Below are experts of layer 4 (counted from 0) of a mixture-of-experts language model. Rows are named router (the router's row for the expert), up (a neuron's input weights, with its number), down (a neuron's output weights, with its number) and show model dimensions 0-191. Each number is 128 + 32 x the weight over its row's rms, rounded and kept within 0 to 255. Numbers have three digits each.
After each expert's rows: "comes before" lists some tokens at least twice as common just after its tokens as in all text; "comes after" lists some tokens at least twice as common just before its tokens as in all text. This comes from a sample of Wikipedia text that the model never trained on. Tokens count by the router's weight.

# expert 151
router:109164134086134112123107135110106188067135129082186157116082110126117145096176118102092117152187142101161131145136120100171131179200161116159160136115112128132119136136128111220144085111132119122140139080203150147093149137133137146121107142118097133111145131129084111164147090152181151102080168149084090169128139087104160129115108131142107115143083150168103156234142167162138143206119153168146071203054133176161141166123110079134121137085108140149133141184118102147096141091120140150139127123113134199125174154103182094120152116093073110176196124061119149112128170158104156183
up0:159135136116139115137174131167173108118135114155107094111186132170072121110129131145097152167129179097171138135152103137131111108062163167150023113178133152165115121146130159111109085154108099115108193137121142146090128129155092157121139143079074120117134117133151148114150088136114089094164124096110133137139167090105119176121168122142119086123158190124153029130088142113133125133128094180180090168126109176171106125151142080147150105111094110209079144166154137056154109087159128126092193101101185137118112116145140100180120082095035133079162118146131134124131173037116138177
down0:184132101175139149157088141173091133115107149096112099145108118087142125064128133123075104109100107138091162176120126147149091075108166170139107175055135103124153096122092142109117118093095076096147189075109141141105146104149179140102132175137143147124163170172121180120135127101124099140163118138112079124110096090125112131129110159141133098103108086129150110078123135059104113138179144128121164172135093013142140090104094113108104151111093073208111172089123131105134150084112059125141179099126099120125127132162059178061212122061098184151148139135146081103143128168144158093
comes before: " and", ".", "s.", " of", " in", "s,"
comes after: " the", " his", "|", " between", " their", "'s"

# expert 126
router:169172116163154131134084104154120156194142142166166129102093071166119089133187116108122172213156152135090138127127178128179167141166151138178136145154110136168130057138161071131107187134205082110061093121156100139122099096113145128158154133154149074142134117138130102075096129146148076111193159124144145107227125088146083144202150171169122114112111157152043117061141128154087134125099135139142086127141148138081124134123182136141130145124124120150113074154073152160123158110182125172113145117106102131135107111166123076096129157086127150095165131142123068120110086103133066116
up0:182105195083142107127120139133099115147116140161080167048109136196138102097098116169143189130124132114199147146163147134156117177115131201206062087200113181186145100123150123070119095193134091101116124123119155141097096156132113111176151166117075142103101122181149113138157129129129055154110150107128137113174162101115166153132163165118067085136114127128095089096126113120153102149154089141184119094152116181125098136134190098111170106121136125199101089170152151085119136131172190155064163118084132138123156151157121094156121102091160123107165093131131124096142143064124113131
down0:124146090071147116083116127163149184073132153114123149125086109127089182091083064124069159124123114159112154172113094119120043089131119205113106142066150155142142086107139137102086101138187153129155136124100148179101180148151173175147105162089081072098165053129103137185179127086120118129151133111144081157156143081140095137173165153134146082128142144146129137090134141063122164113149157182123160127168124060139150099205092090133117122143088110201100130103126144152140067105121139112131102120062116113130101142113117155100165070124120143161185158131147094138084117091127086095
comes before: " |", " the", " his", " birth:", " this", " which"
comes after: " |", "|", ";", " end", " (", " I"

# expert 22
router:166088073180133132186102177138151109190064140098150094159127095125177093117061120113115101122151107199129146092094085075127136150196082138138154156108120144106125094151110121064153114116159135108164094110090145110130082112097108123126172104122151124034148142163165134099143145095137151112101118162113182211143115100075060141144089125076163065151128102182138062128092169161141134106183103138143115094206112133159123170201117090123133110130160120134108153118095127144129080069104140100146126138115143099114142130085088141129143091138169175163137163155062142096176133126143130140
up1:161132145101176108123120091105106101125152152103190127105134191129173205121146121134120067125139131139150105195098120074162171176084113104098137114110125176139094120115156082116163112124140136134122169202101093132163123060118126095077090149159186116119138092124080153143108106106145128125099159148094093119165120154122192120190172111095208168206046136139110179165101126159155072131106170090154110168056131162104135110116136113125143135146107113130100177107165108126153115132135141092181087146089108148112111112130112172184120197169137162096099132099153160140133068066133089103
down1:115042122072134146107067104105146107124145159167192123093171188062104107120103116145126128114110066176164160144103134112161085155155142144148074191210127134116145174118181189154144166138086127124167059144167097169159117098160172131105105149167121120078120207109117097182113092053058105135127076096109115119158143097115142104135166085187123098170177121108137162139074150142146100157172127081124103105123157134133202116145129115088121151145081132123160146104091161135124122121134135144134173080179138137117092137123168128072158156105134137158168107148145137105115129117144184106
comes before: "|", "\n", "==", "-", " 0", "The"
comes after: "\n", " ", " |", " 0", ".", " 1"

# expert 5
router:172144172142118127138112143180125124050128149087154108139130132128157108123112111139137207185108105168135198106150117132081119123133124199093057185099102140099153123154058094105133121145109113157096071113170104081079097172116172169094153143089117134122174159124124094119202141130136114163192083128109114126112089159150093069108109142156104111110165173099170143096153137150073124098106099091072168178216125112113087092113132117125098111094095158171121154124140118138101105144127094158098092172180130089194152127206149115147142094092090148138154135188126140119086128128169123173
up0:184136212095119080171142132135163142110132118175132141117147133177133151109116063171059164145089132103154133172195131149143102131096139169120095112155129126171107139153187134093150148177143121110136240203148095123099109158135115138113144127060105123097120140192114086116114134147134078143146134111114105098185137130124127155137152130142094084115141169109152061089125175159162087163147106091174068148189112131109128131148139073123150146090122133171088138165145154070102097119123166142041146098116157172111162153129144162166163106061082122110156152119194093123140136076143091134
down0:191115118123103130132117080114176177135122156109157110138111078122140159087159058138110115134137115105127136164168140151161006097176147168154131154070107124113138074124159153146168134155156145089139128148119125160084185140183127160145102164107148093113085098136130189127125156078094089114132182101115123170124101108143126145083084107174130114136123097152141112080105139104168195134151120093115114098176131105124122098087057083086139168062141092178136152131164108127105094093129106132130097091100071112134084125136047085108212165093092155093148091121154100103128154075142170086
comes before: " a", " the", " to", " been", " his", " "
comes after: " to", " he", " was", " He", " and", " who"

# expert 80
router:163157165093059163141144101113110109112185072067078113185151126104161178132114158095192119211165142126139146121138122138115113095121106118115173113185117106153111094108165102117108115131149072137175125060151161111100103179112117161113171147134125111158140070118113129147169108105090158138146170120130087109132111148121117124108103114116128124134171225120127150131177086110153128175160089106078135132087112132143122117125129120085115105121143150162161114102075024121085125146161177137154098090146193138182094097151083135123096077162160068117102102097127132129119123058150121233
up0:152131189082130127132135124130145097140103126195077187074168152140142122111119110140123091152076163096167129166136145142206088171117124133148096104131144159189128105120135097120125121127088114088105194170134055140126125172173092122131127136088077140130109141176109082105165113141079090166141100054121105112189105100133084118131167150200107082113150174123131068106113119154136152129136092138161077115154150155146098133183163077087103105137107157166077171165151185099161114130179162142045195101089114113121139121158122123151145089112101098115165109132150070093139145045156143118
down0:125122168151168121135099179116153159141064160135173115116106082140132141075072107098101152084144117112148173171126145134151074159168123174154111123111106144094099102135128114075121079154129170106178071124088099176121175178164180180122081155143080108071154133163175142111168169073123079167184151101127140164060132127128091142116118146171150115105110123168156127094121096098112184109161101147110183113203098092139135106150088128087097163151054101139096138070149147100171109083166100131113204136136124116127126169108108117093159128094109158146162099078138065086074115149157107113
comes before: " by", " to", " in", " as", " for", " the"
comes after: " was", " were", " is", " =", " be", " been"

# expert 39
router:113132145167111157102117170199109124102072120152115095081114123111108130143172076098097138120167073115140131202104138167091093113143130114175106156110122116149155165080179142165094136115117107129068110110080106124134143124089124119106140180105080153180160112002138150154147146144084117062097114159102114082150131077099094067051190140169159135138144109162115127123183134155131120153229093116111163130171099090105154128119073097172178148119119086161097128133145121101128078124101094139176125100101146123136121145156104100113129143099145129108212165140155158136115199137100123133
up0:141132217132125119133168161136158122164110163165130134086141134170153143157081078160123176150114153144152142179171121115177122135105138171174061114142144151226167138139157118114172087163102134134116189193161136157112134142144116143139155099026114150106140122153144142098134121153107061106120129079130116128147111114145104187142155156148134094098164195129145071118146125121140118115108125139190085114151086132143141126132139100124171124115086133181066143137161157069100105128184136102043144105154156138106119183140132145224132134096121125103143139143129130083126181016139121127
down0:123142080098134134154099140138133145113124164128089099157098100075105116055140105147158142126106102140091114161063105147167074124096129179135139133080129159159114080144144105109152055153098142117128140095131084143098117133138134169136051139093085107119194152130135169191141158105145119133131140150088120106117109091158172110090110151165157143064155091206148054069155117113138145134160130158092178168161105122106098115196110139095139092100105130180122095103206145106124066094098048127169126146125131164133114092143131136180177098107136153148187169171096103091133137132210090081
comes before: " |", " ", " 1", " 2", " 0", " 4"
comes after: "\n", "|", " 4", " 3", " ", " 5"

# expert 141
router:152149137129098077110153136096153185091150087133199071129076137086138124057174160103075112133195157115136062104111079156133151176150090089100117177110097134074205134169144179170149122133151134167134180094126144138126127129090127119166153149129133110124164118147087074089100116069082121114137125130108174147180091103141154131111136105134130069074127135130171099043146126117116155089142083118127134082050130116105111162155145106125135188069129133161073093112150097069108149144174171107163161147096125126152076156095103153082153108174152102163131118185125124147156129095160152151
up2:109121097115057088094106123123109135171128161153095173076118229110078171105172151107144091121146105083143105116175143096140145135081127194140073126121158147147173144135137144151128133130119125075154118136096080118150166143126106085103154124102141106125113154146155075143186140131081141072155126185193135150133105120176147116100142112102172137134200119126188115141133209168099071132172084098180101154147171169133159120110168087159124142134151099143159178091164098185095157137201102096116158179108140179137109075136156100164118082145121158087137141101165076111164140095120182127
down2:129183066170164078132162122089187066135128104154110122133181110148060073121110093143106102138163136140117167173187136061129091111093139130127103152074191116140137119151121197148132040095131135151095176123149134137162116140132112100155137165136151143179186140123148152188154101134105100083081156176092100100159114137104157100189112138090134188074142122089138170085120173118157137148114171180184110158135111095159152172126191175168118166115176134129140141164143194146102136159154158143128128085121154120117093140138107093166171099122167107198169116134124153134150064127134147158
comes before: " |", "5", " May", "3", " July", " June"
comes after: " |", "|", " /", "\"", " (", " on"

# expert 25
router:167156137125124122105090146162130155109116150075096099139070137102095158117108085128145137119114163144153098203146098132132111066072162139140129099119032119136162150156122133173180094071145141179116098106120134089141102108085189170091155164149130144099118128112104145133189139104164134138119112089109174163124132092143093117121150127091133156155140142092143170080135082129092159083097196162190122139125128176115116084144172069150089135152121137074172150148179123121171134108070122155160070171155139139056123126096119166149098098205122113121199112068082164097122157099156075073
up0:185079153162181124133146118155159119167154104176094142057130085183122130100137111175096182155078110077148191155163124175161092152123099163222040078153135131177170143113130095098109065159125091112104145164132125137103112180136134098143159144063089161115087093116137079120091146140095094151170121092133175148124161098155145163120163130141083075124139186133125115081116137111083148113131070156194086136148119176101117131156142100136168122176137114148102099182121181102168125140152133125126160137082145141115115115126110189138101098120059102095146113095169144083116152078111142132
down0:133135068130091153111105106138151168137131165121154119125083128113096118128118132132144147099120075133098168150120120123144000104127114174157139123114136118090130102180105115127154058127120138140101153131083145125106179155161091167055114134165096126149134146113148152100145117094167123148197159142127166141138138141131133177075117111149169031159087101225138102088166063049144150130130144159162170108193136100134106129145079087145145100135106128173082165135151141164131095138138122115150142189110151114137107099101103119135159156101090147124176095126221116075104169164143105114
comes before: " |", " he", " it", ":", " she", "),"
comes after: " |", "|", " in", "In", " In", " July"

# expert 191
router:133176158130153144133132140113150042141065167182139152196128158107178141112128156131183109087104152139107125126128150087181163106214102102135147140151111101085063076193153149089158115156120165162126083131119144094088079125161148159147143129128131140169063143133073133145152099113112184129162107152093136142087141191137102140121177101151146119111197141135118130098138162151093147102126135170125145128182127142060157160091078129135110137109104150028147165119084123128081149111150205149133066142070125174135166091112184081149145125182130095154160144125127132137119108124099184125
up0:200135208066142113161117129156177111165080115195122152070155166177132102128115114157098137119089111097176139140127131150146086120083105162159046108187103145200124150102162141096162132193123142149084147171134116146104111172140095114118149136051081110095128073148150134102117105130115055149169121083078139093152142116120086143118148148108125095136132158101135109099143122118137094095130096144178123114172107160132124150187113108178154129124127125160093158184165184033135157159191156168081164109090153146112143124093151129178155124101078142115100160104104104111145151063103126154
down0:173110094089165159146079097142172183181089154154144165120130155126139138111116097112154216069167061115125150194115116104163025105151125181173123111102121118121120159136094109094148105136093154100123154158088157128128159116123138132049093106055136123055144138128164178105175113067134103184159178120120130140122171092136104132103143130123153062116112120141120068123113107065104138116154096153156186130142144074138118115133070130119088166071110138156121133152157158118061111134121111137101113122154126151187089098125118105120157103094080172080168116110122121059130112154103082097
comes before: "\n", " ", " 0", " to", "ed", " 1"
comes after: " ", " is", " was", " 0", " as", " be"

# expert 12
router:121107142144149162069150064166089146066183132168107122119211134196112138186134093129181113158162079171082145110120110160163104150132206092188164140139094129102116159121182171135112078135152174135138114139081138151162129165141095138119080142147080169126163150140146111186139155124176142098153115144168179062101113112138082143147132118097106128183118130097115172149114125140139146092134166071064120102215141194151091115143139129126128106090126115167125086145099084124145157107112141192159112101135213144096130094104100117138165097096123160174117153182079115143117110098150131097
up0:184137194076143108113168075174137080113144133177105181062121140187111122169200083130110164158133171085175185144148138176187107122084170147224094089153115191167121140154139117134102120133146109132100199175161132145105092170133125153100110145125127162131101161098150083132163073142085111142110124078110156184137130129124097167082118130100111082129093144143144105159154097139146148116144141127173106156154126175126102152180125100151156100133167146182083117113132166076182126088155136111107117113104163182107126151193146154202131144100105124080116152145132097134144134049115139125
down0:125083101113165109159036124121134181110122167129158149132122135172122124088115043128156124066107149082138162195134140096148065109150125152147145132120165077129099100173082147160127138169178124114140129165093097120108167137170118120036078182110109114139130075117149171163125111116123128139165166165171114150113089130112075143154138127139153092134128098105137068097126088064072150096119129144104147150139134064129106080183085121107144111101096124176149170045167166119126119130168072121116095126148164130159125129134148117156198142028045166134119136119132112094100146111111121138
comes before: " |", ":", " MF", " War", " DF", " m"
comes after: "|", "-", "\n", " |", " ", " *"

# expert 90
router:143168144159134110099125117100131154169069197135123131143132102165132112210162141122156113092200151132180129087095148116098096155148179097100137152146141081116113169154108120076143110147115126140161080103136166146143174114138185114128098092135151168120145119106115143158060076168146158089130125157134087126113136101133181104072160073139120149126040101079132155163137090100137104158122114169157047106143129156123076097201182133104098138159156217136105078079124165116164135198175111101152115146113140096102136157131170162121104129111147076181145179101125159083153155145178127092
up0:190157164092136097149140143132154142145100102159082160042163146184094079140169072192102161109091159121169189113165161132147117096104155159145095121148094175180105143097158136081082066175105115142106146133132105154080106139118133130143094181089114115119088103154152101166155100136116090140130120066153179144140132085131139102147124135152113085088144157139097073105108139085129097116109061164156124136166117181172092100205097078144169129135115125176086127153157159053127124117201176128117188087109153109109114137153132156158110089098081118105134144070159092095124116069120126105
down0:166146106106074103112064158170121172126053132122119098113110095112049093108109114047127156070095171137111144152126085148155053031133151108118100123092102151144117091164125147115122076105119149163143088161115139131116097129128151141071116143155110140112184118147144154141113140180145137122158146105110127142185143130088077105140069155177151153166106111145114095069126115082106151111171079152089132157198130096057151142200046146108149112135087101163105183089126125143133133117213115107103157106138132130166114149142139177078118108123129129135139190123080109118086119145131130073
comes before: " |", " /", "°N", ".5", ";", ".8"
comes after: " |", "′", " (19", "|", " a", "19"

# expert 94
router:128072149158137135104162122198121186075206189109118152084087155116096146175154152124148162072168100088146115153099178152128136072118145096068110169109122114110098143140106123092141179135111168139146067101130121150155157107184061155139117184142104172145167145118098097160177128115113132105142076129133119159197169135091121111197102104164163091077126122164114075105156140125141150144137094142168128146166180122152136074111143102119119142116157121126110128137111110153110141055136136106133145131147136080099179113186213153151096067140087105153056152175115151087133141129087103187
up0:188095179132148131144154135147178097114127081150092134075168115191130144180181102110102177154096125085146174150112150122184106109066133133186110129153116164178112128111133100093107095153134087098115167147139132150066107171110083119135129130084086138155109119117159100122164118145125090174120127036077097138157123111099103182135162146141122081118164174140135078171081131122084121140144094168214089144160105127132115117170144074173145111144111104168065160144151170038154139104159153116094151076089173111108139111114106152159137116107072110111145163140117110087136140031116155148
down0:088175105114131203142053151108142132135111143167141144154035111123074128087102112113164145074091094143131117169078089128120056090151146176141157163139141120101086087136136169098086083173110110120179146121128187122074149189193114181133136168128136106128138174135129153127185168101140109180156138148127131164130089144137089130072148074143108088089137076179102092128193108119154138110103061146117162131171135080159146091175086143145111143097057113172118153103175129114112095110113050119089134122124164137181118124117151108071119114128108137182181116104131119106129154138140099124
comes before: " |", "|", " to", " that", " ", "′"
comes after: " |", "\n", "|", " he", " He", " she"

# expert 70
router:123096087201156074176090121182116130084155103102103154141161124095160095146119135162050082089200173143134161125162169087141124212069134132090116107103138088085078112100055110099158137121155141138079105087092132231136149137053134098120132168113112168103119148144150180095165145088112124119105131100158108117088134150084157136106088133155098110081137112091125112185099104110129110120133108156158144151134177100129107100100108113078112108119095152103143131130134122071137122146157156120113154129131153101144090102097157116155170090141111118201084159153179152073131144177086200091
up0:149131175108140145115148154161168080127138075173086169068173122195129137183125082232063187126104159082173178139138175114156103156108117175192055079183143127170139123123092084111149060141154095131105158170126098134105128139108133135115125114087132146114054095136138126112162133129105081122099090122143142147150139123122162134100156135141081095164148137160118065112084101093122105103122101152191085150162130143123146119150153097142176089151106112157108125183110117094100102071182133142085157082097142130075155141124140170156140120111118103079138126128134159086139189078078146085
down0:093088083101122133137104135143123182118087113113127097140137128099083123117121124121116116132120097181115135126145127144119032070166130166142159114082087095145095073140129167162115073155136164102114166203094122173112187178144173122119095168152085109135110149133168151127121129123146123116178155092132141154124138149130090176075100089112148144090125038178141071144089108045133163070182132151166182158135115137146111142164075114105132117124100130170087161142114133134124059123122061139146135123055119110139119081159137171071192136057105142173164130181107111129106164151176133088
comes before: " of", ".", "s", "th", "/", "\""
comes after: " the", " The", "The", " \"The", "′", "/"

# expert 52
router:158074196152133176131080106078118088141143119189120143194123115103166065124140143074097112103157105109111105080180137122151111122142125119158169133132051151105135120120111165164104128134172135163140095149126202205129136152111164088109123103143177148167127091098106155119069135112163125126154114094132114146151144102169135061088138156102135161104191131110116128098110112103194085135126136091114139144163161057113117106106180112198118135137174143126124066112109093097118140084063151178159116164159121121120103127070141147116101201085181131170118170083103122051099154139156097172
up2:136156115159151157122146096124151121157135163163025139126129151181100162147136104129144097106167096117068119146157161092145123186102165214148120078168151177166189152134131096165146143135118108066124146156094091130097125133121126145085148124120138111123105114143097126137081071130087097123159116167143113153118113083182179107105163097137113137136172159148188166126075218181140085109203151082127116138111161139141138129105165119185172145107097110118123165132181079125126152164178117128131144149087184195101137053098119072146137135136097145127186131107162120159178136086129055128
down2:152129033157090082121148130076168110158158133134063143096118167118103050168154111131140091160124127148086126169210124113078127100050135148114126206087189126124143105142142121125133112117170186173120123148133166168089129087173163145152131130102180096104166163135121105119137094128187122109126096123096160137103137102164133107099125117099122217107136155115144102112141142116141112092140158119132095131143097079139125152182174148142119134101133074136143065127105129168147135151106169129157183089104176125094104109142174145201166153108170157183083085141140204090166111076149131174
comes before: " |", " the", " first", " well", " which", " New"
comes after: " |", ",", "s,", "|", "),", "a,"

# expert 55
router:147170085115084098088083120103085130088119145109095146091149124202083163164150145163110087090150154163174125149132171118129112113086110159166136060151157138141119080141138112201090167150155135134132157173187095144087111144151155096156150195114099112152124077142111164182081091134092061090134100130117093148137097110140052101102178097158135124126083099124070159107119161087152142173123080098178098056105114179064162124155168132121139184108118192175115160079131092121122128103080072099160141076111126140140070161127116144129128140123115106103129127118109170160184110113136090151
up0:162141157102124127151126102130160176139131128143077131051107133175141073114113131162078133134102125098135163162156097143131126166117139187182051095177133156201148133078144132078113079149096134152091183188142084116091091115094129084140121179077092104106118071165122090127140094138087085129127137113090160157134144115148157188109119102078098076162125154142088071103112138068087149128124100095153120132192136137122105129179120073190121115136097160176086139109133167080125118130142110127100204098085140128102141151154112130165103098065080089095160115089144067141143167070129121169
down0:190093148124104109108140130152120181077107081161090104143171085125114135116129115092184151104094113132118146122198135087128098080094128146172190196137094170115116055163144080101113090131126159140171114138092157155132113115136158171091087107086122177083167103175164157154190135154083152144135089150093091141130100085165107151107129123126121099112111113160138078071146125059104155104197095164142156088173191087153131109154097136080133099152102168182141156098140121151069106097182089123129188114120092180152087135169117156129148099075149116133126148068102064095136125118112127090
comes before: " |", " of", " in", ";", ")", " were"
comes after: " |", "|", " United", " National", " Total", " U.S."

# expert 86
router:169084111128108121130083191176175120092122172132117091123103172121154216171114089074187144125131143161119112189094160133103128103176112071143149120106157129196169115172099094106091136151140110148136144164143159181066127113102169078103085195101112179129179108079126132127151090103134121076150127125138106183091109083179115122113050134102168148114139087099099123090173102189122144111105158132119127119159110189089153097183116097152152145093094124138080169118153118083171110105182098143080109118125113123084069075142180139123149191142133132089124137133141176105098092140127121135
up0:166119175111127118145150156137153142184109105179097193053140107125143127123159106179076138147085137105157131158143140133149129121099126193196088137125143173209140129150158132081119126124109101137126152194174112116110160163121108125154165140080134143097108087176143107120164106131110075124119099087108095164172130131090104163119136140134113087121153171114133089084111161121130163129124110143146080159157121145104135165181118067150168084099114117195067161148133150098137090080173135131062167064130144142100118180137164139194118078057058143074108169087136138070131140052108136150
down0:081127070055080118145083140107127138083132199170128135122126157087114139048135083080169148086115123118110188218104091124108076101133135164150148171104124123119121109132083138078134084168086151128096107128131117104155108128197122198072135188114118083108171128078149191149152152079160092146174149194132116114142144129135095135058125132145110090077133092197143107105122095096103125165132108124118162172134137100152121139179086117138134068143076103162119163101156144115130090139125098114148174146118168098153100090180159142127143126096097186148142156127153146105145139167129119051
comes before: " |", " ", ":", "3", "2", "8"
comes after: " |", "\n", "-", "|", " ", " /"

# expert 115
router:112171169152145049054119152133078123144145190079148126151137132127143162130220105098138137153116185130134145097103177106152133115124119134144145120157173104138080125130140156109116121129121116151096166149104112146131140122134136128136126139169128132098088153095088140198091089169117165131143152129092096161111161137173079105068176117129201142121146178048123166162173093179125115104103108076125094163135128170057113148110137087140189092152126095066132179089081111146099097188109176129127110098087144150144201112115132073107105137075143133106115101119133072221128072128136147112
up0:189117191058176110124140143132162101103140123147081136059079097158089067129116065157119164137128133105147183156127098143148099146063111172192087154161153123165140104097180113102098068159116160093056174183117104152096130137120140164135133117063107154096124109162097108140128119131087071131161099123113152134130100126111100157104115167083083067137150156160142100085111131128110154151120105124156115147130141147136093087201126078119140100154116127141092129164140171074133131130202104124107220116086125096116139129130139134137132126045117156113160140130169095091158147045182133162
down0:163095116121158080102101166136141141078125151121113108091116132146068139053129118096093128107166121150085144146155117142144014066107168150179090109112163155133106141148090172125122066167185077115141104127110121148074114131159134183122071202068077112113128125122117185151137120061115127112112139131125126185130167137175126113122149146092174113107103117169144099068119117079126138113205112181155154135182101066140101113153098088147125144148042106144087154083133171094096098129136077106165161154086137103163154121159174155104147108080136161166147122125128166136172101133144129142
comes before: " in", " by", " to", "ed", " of", " and"
comes after: " was", " is", " were", " be", " are", " been"

# expert 134
router:110111103112093084086107151163168106051114147101069117125133098133091068088188154129127127162190128179192165150142159125153126138101131100101102100146110078112191152135150180104130148126167171105097162141178132187124123140104111126110079145204141072104114106157111142138136130120151123108191081081162168159064113107151113135083166136099125107158171100104112068123152119138170108166109102109142187145143106108183098136118082143135136149094184207114076058130147136117105125114071109187182117139149162128189133063086144165136121126151144158130080123160151171093145109130094155139
up0:201156182098171124174131136132163114116108112154101171098180173191086075107131128161102175142113120132191104137142116161143092126075150183173075100198147144192108111132130144085081091176081183130090208179143084178095125167129115127128125132103074145099102131168100115116133132153123077197145087138098131155152123099109128154104163119110086095166155148118137114115122167150107141106121088101136086132148107130151097130154176101156172114125127129184084153175097153056160098064154118137115202132083177155136142128120151141146148136096094119097135113111173103093182122065108134158
down0:120086117140118124140110156142137178098103147124146055167088148194092122144120097123119136092140099118153178093152098135120082099174087125123138111111110107157125068135077116140128106168156176118142170120079086149059134169124133151146094169139145142099130132168146156096174172104136097147127113146099159170055176116100133163092136119130123094093180143139104119122147139058099144103137127160114195091102110119187140108151103127127097109064088105221151141140171134087091143070136047153145183126122118066186130163156155123096167168109093165138160130145198045091161113168122161163
comes before: " |", " of", ";", ")", " by", " =="
comes after: " |", ";", ",", " –", ":", " -"

# expert 95
router:124124135182126133129120147150122120146134140135140153131151150158132089154088159151043119134137151178166126105077096060131138130104083074106109115126145142133111099201061110104077114136129080184151084159106106099111105115134110104182156113146106134110155050161151126151090099108112104106093083178137150145128124106116169105130041093141139083154117104145159084140112141107086142202120121095165162135077156132164076130101185123106095146105127139111136043064117153149051090068174187126140080130128083092131127124118109210106127141090113059187102116100120075134122167133126107114
up0:162179182107112121141165096098148102139135117164120129074167121217139122075102108164108170135088142097145148166139117154184104146085093136185069089191137164242180118120089122092107060166119094142092157164169087180086122131133105126137121143094069100104099073155154102109157084135102071172074148079091112149132153129139125168079117122123100083143155172129128102133098155092133141113156094116181125139164112189121112150121179110130130084105125152171089132166145155120095105136175137146098182098071109132128132102133131120148146110096071070120121158123149093109135139061143162142
down0:202103132145071139136114176182121123097079170173128112123101124119088151088096103128149120119091110118144173138152109134110030052119134148139152136154132125168101089130113102127127063131139158103135148181097102125095098118170102140097122141158120115138134116128148139184189188045105130125164144123136121120104157138192125128104112125180143070118152047161163085097128077064077157116150139165117145161131115070140179146152074089103102105127146190140081172134163139164090092099148082132111097105059097134167163119139102089103168146071110162133130127132156060083121139109130086083
comes before: "\n", " be", "The", "==", "In", "|"
comes after: "\n", " =", ".", " to", "s.", "°"

# expert 104
router:101124096117116116108115117078130149125116101153095164093165092096131081110156161156114071140183192130149115116054088086170094140158097114130190145052188139125124154147099147164161120081141149094190108085110147135109122071110130139163152107150142160111138148177108124051162110095114184076094111164106145169161142102122096163119193106141104060154127088135160139161111108130154081149136120180140141095088126078131135178162171115089089116064146120093075090117134122158160147145201111059113112108092125108081092124084158114068124076169139165136094146169138140108111149160118139178
up0:181088159091099112115144109142165123135109068176103169104133156213107085130110069129097137145106138078157154163119090118176117150090129192174045112172119160188125134103139151065135073125150105144103184170153052160097124144126144127117109131109099123104131111115143146129152129139108085146107153090135165149141152158099105153146121135105136079161102166153157074144129135134156117113157121158200103192144132165158108140153157118124130128151136097190066153133121154072135087139173129143086206151099145119075162136120163125180158101074098134076124123145141136130183126055067195165
down0:175126113102115124132104153128104121099136127124130100166139139145105129110171109100128131085190123151106154156133122135123058125107121155160125135164117110142139109145112139153164119121143136047082136206087103145095175175156195173045075199143102124045148146129114166145136116127134099124154162146122134171147084161141124158122117138171167077056166125157155084093174142032127170089135128116142156145169129038161107137169077115073101121062107124165120135092168105119091081125136075138127167147134138156159149171129102149105206117096130092166158158146130075076131119100131114091
comes before: " of", " in", " and", ".", " to", "s."
comes after: "'s", " the", " his", " a", " their", " its"

# expert 112
router:136157132193080084130082165143166128071176115104107148123157095120127088129121099134099130145161145165144170143123119140069103180126134097140125160079092061065111124137152137069101100106168128105129083128123189119104139089086167224140090128127119128081128128183126103092134102122117166130158050171139144176113101131132186178096155154103123085127141091093139123081090102117168134092132060080080109111122168130149068152153146107128151124108132122123094065050108089097155121093128137157124090139153111134133149138130153169127142136154171152183175138166030197101114146092123149143
up2:129149125111140158092151091148104160131173126172082180128134151112073177151165132098140091124146116095086114075120138102179146169109179158115096108113153171171156150187136140160160102120084165094139103117133082118122141143170085125075158148132095160128144173116139107145190120156085120103132114178162110149138089121143175121140140120118129117125152158129176131129061203173088087049182131078116159106122174189124114137099173107165180133108126103173105172080178107124112164177219099088093130098128125176086102079117176066162124098144095132159131137085112132151191082083105127151
down2:101143065170148094134190147092144131113155098170111108112209120128160105159194096132096107119164131147089181131174170116113122088144141191105117125076146153142118107184115140134150059079167121149142133163167172124219107119126120086126095132125141155204137128160141166120152099112140140091138166137062148167093146096122123130176141154074175172103119125102142068130115102108208120126113083169104097165149119094133107187142117156148094196141128078124103167158142118136098136198096143130176125066134173107063070088110137105124167141139126111154134138139094190144152132123093123176
comes before: " |", "|", ".5", ".8", ".0", ".6"
comes after: " |", " and", ",", "|", ";", "s,"